Experts of a small language model: 13 layers, a softmax router.
Below are experts of layer 9 (counted from 0) of a mixture-of-experts language model. Rows are named router (the router's row for the expert), gate (a neuron's input weights, with its number), up (a neuron's input weights, with its number) and show model dimensions 80-159. Each number is 128 + 32 x the weight over its row's rms, rounded and kept within 0 to 255.
After each expert's rows: a language model's description of what the expert responds to. This comes from a sample of Wikipedia text that the model never trained on.

# expert 12
router [ 94 101 159 173  72 147 166 101 129 152 152 194  89 155  72 143 160 170 100  96 141 159  81  94 145 120 107  75 102 176 107 141 107 112 106 168 162 114 102 110 152 170 130  94 143 128 140  93 112 166 141 147 112 126 140 132  87 141 149 173  92 114 136 142 173  90 140 121 155 136 128 121 152 154 101 156 107 138 134 188]
gate0 [124 150 117 107 124 172 145 165 128 132 155 119  91 102 125 166  73  92 159 144 181  85 127  98 156  73 152 151  96 119 163 128 218 130 178 123  92 127  91 152 101 185 163 144 130 115 113 145 103 132  81  67 142 167 151 125  91  61 115  99 106 139 177  95  86 150 160 172 137  98 123 141 145 141 134  46 155  96  87  98]
up0 [118 122 130 122 143 125 149 146 156 135 157 160 148 153 164 120 115 176  90  98  56 144 124 143 127 181 119 131 174 110  93 114  96  85 138 110 120  93 124 141 149 100  71 147 149 106 168 135 196  95 135 173  79 139  90 138 141 147 135 153 143 107 128 162 132 110  94 127 119 141 151  96 142  83 111 151  92 115 102 186]
Digits inside years, seasons and date ranges, usually the second part of a split number (2012/13, 2010–11, 1879), plus slashes.

# expert 8
router [194 140 164  82 124 147 122  80 172 163 102 172 100 212  34 115 119 133 152 126  81 107 120 155 130 187 140 129 112  89 102 114  55 138  79 112  83  98 162 141 125 135 119  70 167  97 195 118 160  69  92 100 107 113 109  93 141 107 100 144 169  98 174  87 178 147 135 116 103 109 127 164  50 172 115 128 180 132 109  95]
gate0 [153 162  89 113 111 145 106  88 134 137 203 124  85 129 141 136 124 120  98 136  90 130 105 196 185 162 142 119 190 179 125 106 142  93 138 146  81  95 143 228 107 127 155 147 117 116 123 148 121 143  97  82  89 147 167 106 121 157  95 145 144 141 102 134 171 115 151  97 105 110  76  94 112 163  73 119 141 216 105 173]
up0 [132  94 155 163 146 118 144 160  94  60  77  85 160 138 159 166 157 110 114 146 131 159 148 150 103  95  83 153 119 127 100  95 113 196 117 134 130 168  68 105 122 145  96 105 145 133 222 150 147 107 155 128 133  90 113 176 111  93 136 103  96 157 125 138 141 210 142 128 127 118 182  62 158 104 127 162 174 111 162  85]
First word of a Wikipedia section heading right after == or ===, such as History, See, Geography, Career, Early, Reception.

# expert 24
router [100 103 148 131 140 178 117 158 108 119 121 124 163  45 145 121 134 175 131 133 138  70  88 146 136 139 192 134 127 134 148 108 159  81 122  77 136  96  81  96 151  76 150 148 127 132 122  84 105 199 154 171 132 105 122  90 149  95 100 147 123 120 191 141 167 175  65 160 137 135 149  89 125 105 134 135 108  95  97 123]
gate0 [146 126  62  86 166 108 148 123 110 124 149 138 107  95 145 109 146 152 103 114  82 185 126  88 131  49 119  82 125 125 138 118 161 140 152 163 128 128  96 141 148 132 167  63  99 117 179 173 155 147  77  76  91 102 154 129 157 110 176 109  79 111 116  95 162 132 152 178 122 211  91 109 100  84 136 118  93 112 114 146]
up0 [ 95 146 116 100 148 100 156 119 161 108 167 134  94 192  95 104  87 131 186 112 119 129 132 160 125 132 152 133 154 103 128 208  95 160 188 155 131 124  94 104 122 115 126 128 144 116 115 108 110 127 201 142 110 175 136 116 134 118 134 132 218 129 128 135  94  84 136 113 113 127 115 143 105  98 157 142  79 152 132 166]
Word pieces in Spanish and Portuguese names and places (ñ, José, Santiago, Logroño, Portuguesa), plus year digits in football tables.

# expert 61
router [128 108 142 161 143 101 104 135 104  98 133 127 152  92 145 153  86 120 118  42 159 113 131 167 153 161  92 139 102 110 146 102 135 129  88 113 102 206 141 139 106 116 140  96 149 109 147 108 112  81 132  95 183 125 117 112 150 176 141 125 161 128 159 184 132  29  99 157 100 111 201 165 157 117 149 149 123 145 178 183]
gate0 [127 139 165 118 155 169 139 152  85 111  80 121 121 151  95  86 142  87 148 159 146 135 166  78 121  99 148 126 126 111 141 125 113 120 133 138 102 159 128 112 106 121  72 129 177 122 108 103 110 165 123  86 100 101 133 132 112 163  91 155 144 119 127 178 152 145 150 131  76 153 146 166 150 188 152 165 105 153 145 123]
up0 [107 122 101 154 100 119 165 101 159 120 191 142  95 189 131 163 149 105  95 128 127  90 138 208 123 148 141  99 132 178 159 146 140 132 146 101 175 129 150 161 129  91 191 151 144 147 138  85 128  70  90 119 143 129  96 124 137  79 176 116 137 120 110 148  52  84 124 136 162 137 152 154 114 135 115 158 180 119  69 157]
Past tense and -ing action verbs after a subject or to, such as took, wrote, making, captured, stationed.

# expert 15
router [ 74 179 129  94 135 117 125 101  85  99 144 121 148  93 134 140 136 150 156 131 155 122  89 144  92 112 124 137 172 140 149 118  84  77 175  90 132 124 108 115 169 100 141 173 163  92 123 104 165 200 189 169 126 140 116 114 115  95  90  65 160 189 205 181 132 150 144 172 165  86  74  42 145 121 135  83 137 167 139 126]
gate0 [145 109 181 153 180  67 108 177 163 111 139 167 145 158 142 115 156 170 105  50  97 129 153  75 150  39 164 113 204 118 123  97 134  92 139 102 123 131  72 110 189 176 116 168 129  88 124 113 164 125 107 135 132  65 124 127 116 205 144 138 173 106 136 106  85  95 141  76 158 181  73 202 113 123 127 118 182 162 143 189]
up0 [157  85 105 150 151 136 123  72 139 176 103 153  38 128 113 134 121 143 126 123 112 148 157 119 144 102 166  56 157 145 141  83  84 122 135 112 146  83 127  92  97 164 131  96 164 113 129 131  91 126  80 126 102 165  29 121 109 184  66  89 126 159 111 116  99 175 118 112  97  92 127  83  86  84 127  64 143 158 124 155]
Syllables of Chinese, Korean and Japanese names and pinyin, like Zhang, Hong, Yōng, plus digits inside years such as 2023.

# expert 32
router [120 118 159 115 132 135 143 116 136 112 116 133  93 113 132 119 142 104  98  76 111 101  92 143 164 173  79 131  72  85 144 105 167 129 121 118  82 214 109 131 151 113 180 144 170 124 150 126 113  92  94 133 137 112  86  96 137 143 135 120  59  89 117 154 137 109 154 141 145 145 193 149 129 127 115 109 146 140 149 140]
gate0 [ 95 177 139 124 146 172 154 151  87  93 116  73 136 147 133 129 109 102 107 102 118 124 127 131  93 119 113 127  87 116 133 142  88 138 179 119 158 124 117 146 148 156 144  81 109  20 145 130  97 105 145 158 122 102 136 103 147 132 144 121  87 152 136  97 109 155 146 169 118 169 131 118  97 155 143 108 158 170 113 135]
up0 [101 130 151 122 131 184 126  59 127 159 140 184 162 142 154 133 128 141 188 119 185 100  72 150 105 164  63 145 128 153 119 147 155 124 147 148 119 143 192 124 112 143  77 129 147 184 126  83 126  45 114 193 157 168 128 100 120 172 118 110 142 143 143  85  86 113 130 109 106 141 166 141 126 118 136 150 136  97 128 124]
Auxiliaries and verbs right after a subject, such as has, had, have before been, plus all, also, This, It, continued, based.